config.yaml
num_hidden_layers: 12
hidden_size: 256
n_experts: 80
experts_per_token: 4
d_expert: 64
d_shared_expert: 0
hidden_act: "swiglu"
moe_layers: [0, 1, 2, 3, 4, 5, 6, 7, 8, 9, 10, 11]
router_score: "sigmoid"
normalize_top_k: true
routed_scale: 2.0
balance_loss: 0.00021
balance_bias: true
router_cosine_scale: 20.0
init_std_router: 0.0154
lr_router: 0.00034
num_attention_heads: 2
num_key_value_heads: 1
head_dim: 128
vocab_size: 16384
norm: "rmsnorm"
norm_place: "pre"
norm_eps: 1e-05
positions: "rope"
rope_theta: 10000.0
rope_fraction: 0.25
qk_norm: false
attn_scale: 0.0884
tie_word_embeddings: false
parallel_block: true
init: "trunc"
init_std_qkv: 0.0303
init_std_o: 0.0303
init_std_up: 0.0303
init_std_down: 0.0
optimizer: "muon_variant"
learning_rate: 0.00511
beta1: 0.95
weight_decay: 0.057
lr_head: 0.00349
max_grad_norm: 2.0
warmup_steps: 200
schedule: "wsd"
decay_fraction: 1.0
decay_shape: "linear"
final_lr_fraction: 0.05
batch_tokens: 32768
max_seq_len: 1024
doc_mask: false
train_tokens: 291800000
max_steps: 8906
dataset: "wikipedia_en"
Below are experts of layer 4 (counted from 0) of a mixture-of-experts language model. Rows are named router (the router's row for the expert), down (a neuron's output weights, with its number) and show model dimensions 0-255. Each number is 200 + 40 x the weight over its row's rms, rounded and kept within 0 to 999.
After each expert's rows: a language model's description of what the expert responds to. This comes from a sample of Wikipedia text that the model never trained on.

# expert 28
router,113,231,303,191,176,226,151,169,244,195,207,207,103,237,215,187,175,117,216,172,231,232,159,182,194,124,226,220,223,205,189,222,144,254,159,199,156,126,249,232,152,244,266,182,222,189,227,185,189,227,183,130,181,243,236,165,210,214,257,180,246,198,257,325,207,156,197,144,198,184,173,201,251,183,222,192,90,163,239,180,204,217,162,230,222,120,191,242,193,142,155,134,191,256,261,180,221,161,198,200,267,151,144,236,205,164,144,195,296,177,167,145,247,270,234,173,162,195,142,262,164,213,228,191,152,169,226,162,109,218,242,154,247,233,167,199,135,157,189,166,187,249,177,189,168,225,206,237,210,169,176,162,230,146,242,197,235,268,237,215,274,186,196,170,176,162,164,124,201,268,233,170,243,193,207,212,242,198,168,199,269,223,213,207,181,244,172,180,155,216,191,168,180,179,256,221,253,235,190,204,225,166,261,214,195,172,235,270,201,101,227,192,138,216,233,240,233,204,228,227,265,191,166,264,223,222,219,210,291,225,191,233,160,206,238,129,205,191,143,198,235,189,220,226,222,198,222,139,221,178,234,170,250,227,239,240
down0,228,168,240,169,241,189,221,230,213,204,239,247,228,193,177,205,170,199,164,263,242,203,222,189,199,215,204,192,240,118,146,165,160,258,328,201,168,234,234,189,226,198,227,204,216,208,229,201,165,240,195,154,231,149,217,149,151,230,180,177,184,263,220,171,216,267,240,162,242,301,250,192,140,235,178,166,149,145,184,219,230,252,228,232,187,230,200,151,222,229,212,167,194,248,217,221,184,205,138,163,83,180,239,158,280,211,153,159,194,130,174,167,204,151,237,158,201,215,204,211,193,208,235,184,180,185,216,164,178,178,189,264,156,134,209,195,206,180,177,189,202,256,238,163,133,217,226,169,232,190,205,175,219,169,226,210,222,245,141,185,188,261,207,180,173,203,218,256,177,189,212,187,305,198,206,183,209,122,233,220,216,287,199,269,210,233,233,215,221,244,206,171,236,177,163,222,175,212,204,225,217,221,197,84,105,182,179,138,175,172,167,162,73,179,145,171,182,249,211,268,239,224,219,195,167,183,190,178,234,218,167,240,203,186,235,218,139,305,200,119,284,227,185,122,203,86,200,240,116,167,218,150,184,115,191,257
down1,250,135,156,254,274,159,230,210,198,166,214,129,187,224,221,256,133,178,195,132,231,154,182,239,184,200,277,98,170,161,181,136,168,155,258,255,172,178,157,183,188,203,222,253,190,161,242,146,250,185,81,208,243,225,191,164,161,178,179,277,143,130,223,126,180,233,240,205,193,213,216,179,283,199,156,194,251,218,232,168,153,218,189,194,251,222,144,143,168,185,191,130,180,195,211,153,158,176,181,172,174,235,308,170,198,205,246,186,122,268,122,205,164,174,172,207,211,234,258,232,208,155,193,216,200,176,232,185,224,178,205,172,240,172,163,167,190,210,194,264,236,123,205,194,243,180,194,159,199,193,252,228,176,189,183,188,135,185,154,248,137,187,171,161,226,224,229,257,198,167,234,214,230,236,171,200,174,244,256,197,165,110,203,173,191,198,228,146,243,178,277,251,216,191,162,175,212,176,214,279,235,185,186,194,206,233,229,211,164,205,226,217,190,213,157,164,245,271,214,177,168,220,221,227,185,141,184,131,96,237,229,192,231,260,197,276,183,215,231,263,190,160,238,217,197,277,237,220,215,120,197,209,78,206,175,155
Newline tokens ending list items, table rows, headings and paragraphs in structured Wikipedia text like infoboxes and tables.

# expert 50
router,137,222,266,227,215,209,173,235,227,189,132,193,196,194,265,214,168,227,258,185,162,243,224,101,191,226,224,219,218,237,175,209,188,236,258,188,147,252,217,198,242,224,168,173,207,184,182,166,133,273,151,195,217,323,268,128,317,172,207,222,251,174,180,240,163,173,196,184,235,210,205,255,237,199,200,167,194,146,228,191,166,197,156,173,245,205,160,127,192,208,163,288,281,143,275,209,171,204,194,190,287,161,139,219,232,162,153,229,228,167,180,155,174,226,218,248,195,172,203,250,214,157,149,184,218,217,260,186,121,218,257,206,266,191,160,158,194,189,216,168,258,200,230,201,200,235,159,163,177,238,162,228,222,179,204,176,294,172,132,195,164,144,150,134,170,199,258,176,155,147,227,250,223,264,154,133,204,172,167,167,157,185,205,178,160,227,138,277,257,143,185,220,251,127,240,227,170,244,242,160,175,162,216,233,186,178,240,213,151,205,222,200,158,184,184,138,173,143,184,241,106,200,201,165,188,203,134,196,224,209,259,183,205,156,239,155,183,283,191,187,190,152,242,190,253,205,247,163,173,160,216,170,285,196,184,182
down0,165,195,224,192,231,244,152,159,211,135,237,167,129,176,207,178,260,204,188,223,219,201,221,203,161,234,147,143,181,281,179,198,222,198,172,192,162,221,187,175,139,212,225,199,201,189,196,185,212,214,204,128,162,173,202,147,137,220,190,271,221,195,281,221,233,175,231,243,138,174,194,234,192,224,209,226,206,167,175,226,236,239,232,129,232,198,252,273,193,204,218,83,175,124,203,237,197,241,169,209,270,271,179,103,205,279,213,156,205,151,212,241,160,196,288,190,241,209,174,152,201,194,189,161,313,177,208,197,215,204,251,156,254,190,211,212,246,214,243,276,239,89,277,168,200,141,187,176,234,206,220,216,162,221,194,212,170,162,129,142,105,186,277,170,265,216,155,213,133,167,195,286,197,269,258,244,187,239,262,226,162,217,152,237,185,164,219,125,215,189,255,184,125,224,239,134,214,205,169,267,184,178,188,181,141,186,183,204,251,186,180,164,206,215,300,224,159,231,190,232,210,217,168,275,195,143,204,210,172,141,236,233,209,286,187,190,200,239,191,247,186,177,189,237,196,179,195,247,199,201,210,209,169,266,202,131
down1,126,252,270,202,217,167,175,167,200,210,162,269,174,179,124,222,211,225,210,166,200,259,229,82,191,189,150,160,198,233,248,217,221,185,230,220,208,205,173,222,259,272,200,232,213,168,163,193,197,169,230,214,189,272,243,114,191,276,211,151,222,71,221,274,183,89,225,162,206,207,178,218,229,220,143,237,190,169,223,183,210,207,191,215,195,191,244,137,219,214,200,168,225,196,203,228,219,182,262,221,231,229,168,186,169,150,179,196,266,199,172,237,180,190,153,221,267,153,185,187,214,214,214,231,211,162,197,189,197,224,203,116,202,183,225,170,205,172,210,90,188,238,191,217,159,216,178,162,252,204,153,239,148,180,198,159,190,261,181,172,217,193,206,189,182,90,243,162,247,163,232,174,149,210,104,230,217,225,252,123,161,182,226,209,183,230,120,233,237,171,190,136,170,203,298,223,232,247,281,205,174,241,184,197,182,225,111,159,149,199,207,205,200,279,231,196,235,229,167,207,134,222,117,215,152,190,170,261,249,247,133,193,189,184,262,164,292,249,251,266,213,177,236,225,210,133,236,177,195,158,178,150,200,209,194,270
Subject pronouns starting sentences or clauses and linking words, e.g. He at sentence start, it, they, as, be, also.

# expert 61
router,220,105,291,243,294,209,212,236,235,263,195,175,172,175,202,178,223,179,132,165,190,184,254,130,248,245,240,252,235,243,88,227,119,165,288,193,181,192,252,212,232,185,210,171,140,182,227,192,177,200,166,197,231,283,234,219,175,223,152,134,281,207,194,147,218,148,183,171,194,196,137,236,168,220,169,222,188,211,179,198,213,202,208,153,180,176,178,187,218,197,147,224,230,209,209,189,233,252,173,143,222,190,135,154,217,235,108,195,212,236,174,231,227,260,184,208,226,142,249,264,250,141,213,129,160,214,249,187,220,219,157,190,174,178,193,158,212,200,104,225,208,195,203,206,250,134,236,207,143,149,259,198,155,168,127,227,287,252,155,243,250,157,179,171,186,173,234,234,242,234,172,140,224,167,157,163,223,230,233,139,196,202,226,219,162,167,233,201,195,187,223,253,118,200,201,195,243,258,253,224,250,236,220,204,236,160,187,181,188,164,204,176,156,197,192,165,235,150,190,238,232,186,180,213,192,128,200,190,246,183,261,103,310,168,130,238,243,193,205,169,231,182,202,186,180,177,158,231,192,128,257,232,269,193,239,275
down1,251,224,189,209,246,195,256,203,226,220,161,157,202,196,159,267,179,184,177,118,193,224,170,187,169,166,180,126,207,161,156,267,259,200,204,198,162,195,287,189,244,182,247,214,228,145,214,232,263,224,186,238,128,238,246,244,179,188,191,223,242,172,210,187,195,218,207,193,166,163,159,200,196,221,161,273,211,216,202,218,175,187,211,145,148,194,273,205,204,224,246,170,253,195,214,208,222,228,190,201,204,131,302,127,232,259,100,179,123,209,194,160,227,197,202,127,225,224,132,168,168,199,215,194,131,226,125,212,214,264,173,243,195,108,180,230,232,199,209,204,173,220,200,182,201,194,102,200,207,152,212,237,226,172,173,166,198,287,156,176,273,142,124,271,252,220,168,248,164,136,200,247,241,208,219,273,179,211,178,243,151,195,221,204,202,211,238,240,281,201,172,174,219,100,131,230,253,202,107,258,185,183,169,241,163,156,291,104,218,246,215,190,171,209,223,138,182,147,172,225,228,212,230,176,185,168,125,190,218,272,210,202,263,229,178,275,215,192,164,197,189,238,194,184,202,170,235,135,282,195,212,199,215,272,168,213
down2,207,140,104,139,240,274,227,191,269,238,200,235,223,208,273,195,225,187,169,195,228,236,195,230,241,229,248,189,189,170,227,128,150,177,220,161,127,187,113,204,238,245,152,152,245,169,192,245,119,211,242,205,186,157,256,195,179,293,286,211,143,195,263,203,162,177,233,160,195,215,213,166,209,218,221,142,209,217,180,284,229,225,189,222,178,234,210,109,165,202,185,213,235,228,227,266,155,172,257,165,129,244,196,259,218,144,147,205,168,253,237,198,159,129,145,223,198,205,169,185,153,269,206,246,204,191,108,210,283,222,193,285,144,203,143,227,200,234,211,141,182,149,237,215,202,183,154,172,169,224,178,224,181,137,245,210,191,207,214,202,144,169,199,208,204,242,241,236,177,149,228,227,197,206,161,198,199,192,165,199,177,141,182,233,205,207,307,165,141,205,158,164,187,157,176,160,228,234,254,270,193,194,205,206,127,215,133,232,175,198,182,116,143,222,205,228,201,225,204,201,223,215,230,209,211,203,186,139,235,285,244,232,207,232,170,214,238,228,227,120,197,198,278,175,158,184,165,249,205,217,182,310,112,234,243,225
Pipe separators between cells in data tables of scores, standings and vote counts, plus rare word pieces like effective, consisting.

# expert 57
router,227,182,190,270,157,165,141,209,202,230,255,188,216,270,232,192,192,215,155,205,215,227,216,164,203,129,184,250,229,151,207,172,219,218,183,138,236,198,226,236,267,236,246,159,157,169,216,161,257,153,153,193,236,228,117,242,189,167,174,144,152,197,170,189,275,238,304,216,139,159,244,252,216,236,196,164,223,219,193,199,159,265,166,295,195,178,154,211,194,259,153,137,202,249,275,139,190,156,221,234,133,177,196,178,189,101,165,160,141,211,211,161,178,139,304,170,177,174,201,240,280,151,186,168,137,191,216,198,198,203,204,223,224,188,198,161,145,216,205,138,260,288,196,203,185,265,223,161,203,210,141,184,207,171,178,179,225,238,208,214,149,278,228,202,172,230,229,233,214,257,207,179,214,187,131,160,168,245,272,214,251,215,268,229,181,220,223,146,208,166,245,220,203,201,251,150,312,217,188,255,216,212,186,196,244,150,208,244,198,199,171,317,218,191,234,176,196,152,266,223,206,173,140,213,202,200,242,186,231,235,185,172,131,112,200,268,186,241,187,190,230,175,223,238,255,130,236,202,187,207,211,221,264,243,180,138
down0,217,193,172,240,169,136,216,244,152,198,256,151,259,176,187,184,182,189,279,194,262,154,252,266,177,189,205,206,242,254,261,238,206,222,186,204,199,188,177,230,255,129,219,185,224,198,200,200,213,148,166,215,220,204,243,242,200,184,199,139,144,179,188,266,237,208,164,242,137,203,164,194,97,190,140,154,204,210,177,184,228,185,161,185,148,202,179,143,145,199,156,177,164,219,230,202,240,165,238,134,206,144,163,131,217,176,183,157,166,107,182,183,182,153,321,157,221,202,221,192,223,207,208,219,217,180,225,179,184,260,206,169,199,226,255,150,170,127,219,166,214,155,146,212,148,195,248,236,176,230,206,162,211,139,114,185,201,190,195,100,227,221,147,230,261,187,229,227,108,212,219,179,197,265,217,177,217,216,161,152,249,233,195,219,191,159,149,186,267,167,186,173,199,199,217,198,209,100,168,218,250,177,233,169,265,179,171,215,158,148,178,184,249,279,223,225,110,187,204,234,124,183,165,244,248,183,135,211,247,164,160,155,193,249,102,122,174,209,143,217,175,143,221,245,234,149,173,218,225,167,311,132,254,158,175,198
down1,238,201,234,240,212,189,163,226,178,271,215,228,160,307,122,128,119,186,125,213,262,143,246,185,217,172,172,186,262,255,168,203,264,193,204,153,166,178,224,226,216,217,223,215,205,253,199,173,240,206,248,275,171,202,239,216,188,287,238,147,179,186,156,186,256,180,163,162,224,179,228,242,181,176,210,184,200,102,171,214,264,189,180,227,230,259,135,264,230,151,210,236,213,284,216,175,156,252,235,224,208,197,193,235,259,142,132,242,188,185,146,141,190,212,228,160,89,203,196,261,208,219,163,150,180,194,244,224,141,221,209,218,188,271,177,201,225,221,179,230,240,201,196,239,173,209,141,145,272,180,175,172,236,183,198,203,194,141,242,194,177,256,197,148,240,211,238,229,192,250,292,214,240,245,187,164,190,232,185,187,178,177,197,234,255,182,162,186,228,176,167,220,164,207,214,238,217,175,142,181,207,196,112,180,236,220,236,219,228,162,171,181,211,265,171,188,198,136,218,207,171,177,185,214,156,147,121,226,212,126,119,139,206,226,119,199,146,169,249,177,213,107,153,199,117,181,229,158,224,204,174,119,270,225,253,130
Hyphens and en dashes in compounds and score ranges, e.g. Right-handed, 0–0, list bullet dashes, plus endings like -er, -ly.

# expert 37
router,154,269,289,201,183,173,174,137,226,184,190,230,146,200,199,215,171,136,213,160,218,225,187,151,228,74,198,233,198,249,170,254,170,244,156,196,167,173,248,229,222,229,233,173,272,175,229,189,164,207,169,127,142,214,218,225,219,197,295,153,229,168,252,313,229,169,230,142,242,214,146,203,269,201,193,216,119,137,243,158,197,203,174,185,212,134,195,236,173,150,136,146,205,260,261,189,194,159,219,223,237,141,147,207,154,146,145,239,260,148,185,160,197,271,224,184,215,200,121,245,173,241,195,218,167,185,182,154,150,274,197,166,214,245,220,214,97,214,223,140,175,215,194,243,125,181,204,260,206,173,143,193,219,148,239,165,245,244,229,189,245,198,175,172,177,135,197,69,185,253,225,185,200,193,204,169,249,183,150,234,295,176,201,173,217,227,204,217,174,234,189,158,165,204,238,213,250,210,223,186,199,185,235,239,227,192,257,275,207,96,216,251,165,235,182,175,234,211,235,227,218,161,200,190,213,175,225,204,238,202,163,200,174,230,255,179,212,199,145,189,215,221,192,238,235,176,236,153,183,205,207,162,288,274,262,213
down0,157,128,114,172,138,172,176,187,154,209,182,232,204,183,216,209,272,193,199,237,128,174,240,134,231,222,196,233,183,225,266,175,91,242,238,150,128,199,180,188,220,162,192,210,267,217,213,174,228,182,113,225,190,196,215,203,224,189,171,172,160,292,224,161,174,218,168,248,221,191,211,137,219,229,177,199,215,184,229,189,206,193,169,279,234,258,117,226,213,232,223,229,235,210,174,250,190,234,180,212,206,229,228,153,250,210,143,189,225,239,223,126,183,238,174,236,197,206,217,263,149,245,99,246,248,204,169,209,174,201,198,196,174,220,237,208,169,176,156,223,209,210,251,204,119,249,219,207,255,231,152,208,233,158,148,153,180,318,221,234,194,217,176,193,168,195,214,158,235,222,206,250,168,226,214,160,209,166,184,172,148,336,202,241,198,168,218,175,186,115,208,177,194,192,238,123,243,218,219,186,240,191,183,245,216,185,136,229,204,215,258,214,94,175,218,187,239,203,183,208,216,250,225,156,190,152,176,172,305,200,210,172,223,205,160,260,179,216,305,217,201,181,135,189,286,127,261,247,287,133,140,172,201,232,191,149
down1,283,211,158,196,186,162,228,258,161,213,225,210,239,223,233,146,210,186,233,225,243,191,210,223,143,225,252,251,240,232,147,156,182,316,248,165,175,182,187,212,180,218,196,235,314,192,234,167,178,231,247,195,170,260,233,181,169,207,221,289,191,154,175,245,144,176,194,142,254,193,165,146,276,174,256,170,188,210,191,216,172,139,179,224,244,191,220,252,227,218,206,184,200,202,191,177,200,130,216,175,224,215,246,218,193,213,170,163,224,141,210,196,244,211,238,222,166,262,233,212,175,245,201,206,194,197,182,244,137,200,286,190,183,188,187,242,179,206,236,179,176,145,151,193,160,163,164,195,186,244,209,187,190,230,262,181,269,85,243,183,222,153,278,213,198,232,216,206,272,256,176,204,190,179,169,133,188,269,182,227,193,114,238,188,176,240,215,217,121,198,166,200,213,231,167,180,212,163,184,270,221,267,255,145,115,255,251,220,203,129,198,193,222,190,203,194,124,231,214,217,224,200,245,212,266,278,182,221,166,279,100,126,222,284,219,113,268,176,218,129,182,263,215,182,248,153,186,231,222,123,154,152,185,212,180,167
Newline tokens ending table rows, list items and section headings in tables, infoboxes and lists.

# expert 4
router,177,283,203,302,242,232,213,173,195,240,247,188,163,170,206,143,226,184,285,190,237,197,228,178,221,236,208,255,138,195,220,237,215,258,280,165,194,228,192,212,256,190,178,179,161,231,210,161,170,219,170,191,172,228,269,212,213,228,224,231,269,155,197,196,198,161,177,218,161,274,193,193,206,233,234,194,269,164,211,159,165,224,138,222,157,212,161,212,167,200,187,184,253,188,239,201,240,182,211,172,226,111,121,120,269,226,170,177,210,191,126,233,187,213,257,205,268,181,172,239,156,234,225,155,199,156,260,151,218,243,157,194,191,243,157,244,146,136,167,157,182,218,206,184,267,172,236,127,180,213,184,279,202,181,173,194,238,226,207,162,192,169,163,173,214,179,162,157,169,182,296,129,213,221,68,219,156,228,250,191,206,189,261,191,165,217,180,183,205,188,234,221,219,240,237,238,182,209,162,221,114,212,238,247,210,109,261,218,140,143,191,230,188,119,113,177,207,124,146,243,202,250,150,222,144,207,166,247,188,152,261,250,211,256,191,254,173,327,168,227,212,175,187,258,222,184,182,152,163,214,224,201,213,210,181,155
down1,181,164,190,216,205,171,226,189,190,241,204,167,214,253,217,221,195,218,156,231,252,216,160,162,203,238,293,234,206,225,180,245,186,225,225,215,225,203,229,228,244,131,181,191,204,221,220,220,133,125,255,208,223,239,216,275,195,253,146,248,172,198,137,192,124,141,260,182,148,269,173,182,231,138,133,234,214,188,251,105,160,247,204,159,199,220,230,202,200,155,167,248,265,193,226,171,237,261,259,151,192,187,195,172,193,224,205,238,255,150,137,266,204,246,198,249,180,244,331,130,160,193,219,156,158,113,178,197,201,143,102,174,233,242,165,231,168,205,222,251,124,185,138,181,120,215,295,217,197,148,142,183,181,99,175,183,267,229,218,213,224,176,164,206,252,137,184,169,200,270,229,167,228,210,194,184,154,202,168,196,255,223,253,230,280,198,197,241,212,243,223,282,207,225,221,116,156,154,189,163,229,153,218,166,161,138,183,193,184,222,142,272,202,178,193,241,194,147,249,217,236,194,216,201,191,192,215,149,192,277,203,218,217,197,244,180,293,205,225,159,205,220,232,257,193,186,211,172,188,231,236,239,227,229,165,216
down2,207,224,221,212,235,207,254,230,249,117,164,188,146,172,231,135,211,277,223,105,215,245,241,166,147,169,238,207,170,255,203,209,224,175,216,169,183,217,184,250,173,149,133,265,181,150,217,206,208,211,253,122,210,192,199,145,140,215,163,195,177,217,244,277,292,173,206,192,220,178,230,221,84,193,184,262,161,131,206,193,183,219,266,201,156,145,176,233,220,129,201,178,230,221,216,234,214,294,206,215,168,212,146,154,168,174,156,191,163,152,260,195,186,211,179,251,202,207,145,141,169,219,227,208,226,324,282,202,242,126,276,226,255,167,189,167,202,127,216,162,226,142,207,221,231,187,284,156,188,192,240,207,263,184,149,213,184,218,200,224,196,269,285,193,235,205,121,208,140,194,215,209,193,241,146,172,233,136,180,217,171,267,210,207,267,211,194,170,180,230,205,223,253,174,203,227,144,192,230,238,228,212,188,169,175,174,222,223,280,157,184,187,182,212,261,175,168,226,282,220,188,165,165,214,219,246,190,179,148,185,176,276,220,217,226,158,153,172,142,175,253,260,178,226,182,140,162,199,190,235,228,210,277,225,159,276
Forms of be, have and also after a subject or pronoun, plus predicative as, e.g. was, is, been, recognize as.

# expert 52
router,233,217,201,212,245,152,208,159,254,290,185,168,200,184,184,240,164,186,226,216,181,238,175,207,260,234,146,252,225,258,226,222,177,183,209,236,223,271,281,172,244,142,203,228,237,214,233,147,224,198,181,194,216,237,184,217,221,206,235,233,127,253,190,199,156,185,177,222,190,236,202,187,204,235,227,157,130,171,209,102,173,136,132,183,177,156,190,165,210,241,212,213,182,211,185,188,159,145,173,241,250,92,192,203,186,179,217,147,140,165,220,236,266,146,251,210,182,175,154,256,237,187,124,193,190,215,178,125,263,168,228,171,207,217,282,117,140,171,182,225,165,186,189,239,186,230,202,201,175,160,215,243,170,157,176,204,242,200,177,204,155,194,203,138,180,216,252,233,234,201,201,164,180,208,230,98,199,249,253,202,229,175,267,244,159,234,167,167,241,237,196,179,191,168,281,255,168,184,204,275,158,194,195,273,219,111,163,186,219,182,211,299,175,198,232,139,179,174,176,205,177,146,190,178,180,144,201,241,173,192,211,209,197,185,227,165,173,235,128,214,253,140,302,218,342,149,231,172,150,229,312,192,237,130,161,184
down1,235,164,260,149,175,173,223,133,208,234,240,198,156,192,182,129,315,137,306,244,169,277,133,177,116,172,197,199,207,200,201,246,188,233,315,218,139,248,121,204,169,222,282,233,217,213,279,153,148,151,203,102,222,154,195,177,191,213,138,218,260,178,175,223,225,153,201,186,186,186,138,187,171,174,167,246,196,228,258,212,221,242,184,189,222,158,120,295,251,251,205,212,184,230,176,150,150,235,146,210,188,238,208,137,244,174,162,232,178,230,211,203,231,278,209,245,170,158,143,252,170,169,143,200,203,189,242,224,174,188,186,303,192,277,185,180,248,153,223,184,236,188,174,225,176,245,197,124,212,244,171,223,277,193,152,181,209,199,206,177,157,228,205,123,148,184,189,166,192,222,254,210,146,209,233,203,169,161,222,174,225,171,164,217,145,252,230,200,220,220,249,206,172,148,189,179,154,161,230,263,233,141,153,158,198,198,240,261,210,219,227,193,179,201,204,148,271,169,189,133,204,245,229,284,185,228,209,213,238,165,199,233,190,156,265,149,230,194,156,207,236,179,268,218,200,136,220,169,204,175,148,175,196,221,204,186
down2,220,135,207,202,205,195,131,124,233,140,164,171,194,216,167,191,251,225,119,220,212,214,245,276,135,139,185,140,159,191,150,189,207,210,241,166,233,124,143,125,184,219,236,241,186,269,179,221,238,244,204,156,211,185,172,298,185,132,195,214,168,206,163,211,209,264,222,110,252,235,248,238,226,146,195,169,230,213,188,156,116,202,234,240,241,212,196,194,251,177,227,174,254,145,233,233,156,220,210,182,132,199,200,212,324,201,190,213,212,206,260,199,197,150,129,143,252,185,221,310,177,259,254,259,220,162,215,214,190,260,246,225,254,210,203,186,213,211,243,223,189,189,243,225,223,211,232,200,232,161,182,211,219,186,231,174,203,163,201,143,235,239,197,245,190,242,217,179,209,190,222,209,210,180,129,172,172,226,275,170,158,129,260,294,173,191,236,241,210,219,225,152,215,189,171,195,237,235,213,203,119,237,290,222,210,205,236,225,233,191,162,174,198,196,185,172,181,195,213,160,124,212,228,189,139,148,208,165,256,195,264,214,262,246,230,221,145,245,266,144,126,173,239,224,147,197,158,207,193,201,215,123,139,298,202,250
Full stops ending sentences or abbreviations and decimal points, plus clause-joining while, but, until, before after commas.

# expert 18
router,242,210,230,238,141,112,314,215,219,216,220,241,174,211,147,185,183,185,222,158,199,225,253,159,186,200,195,278,197,233,216,186,108,204,186,152,271,260,209,208,156,191,174,166,227,199,185,205,230,154,220,198,189,242,174,202,154,171,223,193,187,240,207,222,111,233,220,203,194,197,111,169,194,207,184,236,191,172,264,217,120,193,212,219,270,175,168,217,151,229,205,173,215,198,181,235,243,224,183,212,125,164,195,239,207,232,150,205,213,182,161,203,240,189,224,220,202,123,225,182,156,159,183,167,127,285,228,125,189,222,197,213,204,209,222,174,184,130,276,146,235,259,183,202,226,126,280,156,241,199,152,250,203,184,227,168,261,216,158,136,162,243,218,215,209,131,162,241,202,210,259,138,242,186,145,215,136,252,226,247,163,149,294,246,180,195,87,207,186,151,193,237,203,182,234,192,276,260,188,188,255,175,214,212,215,160,170,175,220,166,98,148,224,213,225,162,178,238,157,263,202,144,176,241,134,165,181,237,245,195,163,192,180,236,208,184,211,310,224,179,218,94,191,269,264,146,207,262,179,184,197,187,230,215,226,159
down0,228,228,204,221,197,221,239,239,261,207,198,231,154,225,152,126,115,137,174,247,225,264,218,165,187,164,213,202,244,121,181,148,239,162,231,268,192,137,155,168,169,174,178,167,239,201,188,180,195,189,234,222,135,206,146,208,179,100,253,223,216,187,179,192,196,229,168,201,206,156,211,280,209,185,230,224,245,210,130,202,248,171,222,165,127,178,164,194,258,196,167,135,269,184,197,153,210,261,262,198,239,221,215,162,163,195,156,170,226,267,228,202,254,258,239,206,228,182,218,239,223,175,129,224,183,238,209,202,250,248,196,279,285,222,169,212,258,143,169,219,196,157,129,230,213,251,174,162,268,238,212,225,199,198,177,191,212,259,192,231,211,162,155,217,133,240,226,201,235,193,275,200,114,259,228,193,221,200,190,111,214,131,212,244,144,241,121,185,125,206,159,168,227,159,273,268,203,129,288,235,313,166,232,222,224,129,200,262,246,241,155,225,131,164,192,177,200,206,218,205,214,149,246,214,261,188,211,282,166,226,216,164,245,191,162,206,159,203,250,201,173,176,204,180,230,233,158,238,241,209,153,224,218,213,237,174
down1,196,135,210,185,248,211,206,193,245,281,207,161,248,177,250,202,193,215,192,220,272,181,172,238,199,236,179,264,204,260,221,229,134,214,133,233,215,182,221,211,272,167,228,267,190,155,289,183,156,184,236,240,202,175,206,252,267,204,194,206,141,341,152,161,225,215,223,249,259,249,163,186,183,229,271,300,210,185,196,170,140,215,179,174,185,216,155,182,207,160,281,247,173,234,164,109,181,178,203,181,194,149,178,118,278,194,243,252,217,282,246,128,258,183,219,185,142,233,258,238,202,133,254,164,164,230,203,199,186,250,192,302,212,150,203,204,176,207,151,277,221,236,222,261,227,275,188,176,119,154,159,189,210,188,143,203,202,229,230,215,165,224,191,217,284,189,194,174,186,214,158,254,250,202,228,231,172,124,206,176,154,255,223,147,159,192,190,230,241,203,144,164,191,186,227,218,153,154,181,203,215,199,128,193,263,175,210,198,242,189,259,229,212,191,213,263,241,155,197,199,206,241,203,196,221,237,192,276,208,284,207,209,204,135,160,217,158,128,184,228,189,180,194,264,196,230,217,211,175,251,234,175,224,239,159,155
Wiki heading markers == and ===, and column pipes and separator rows in tables, such as ==Schedule==, Total |, |---|.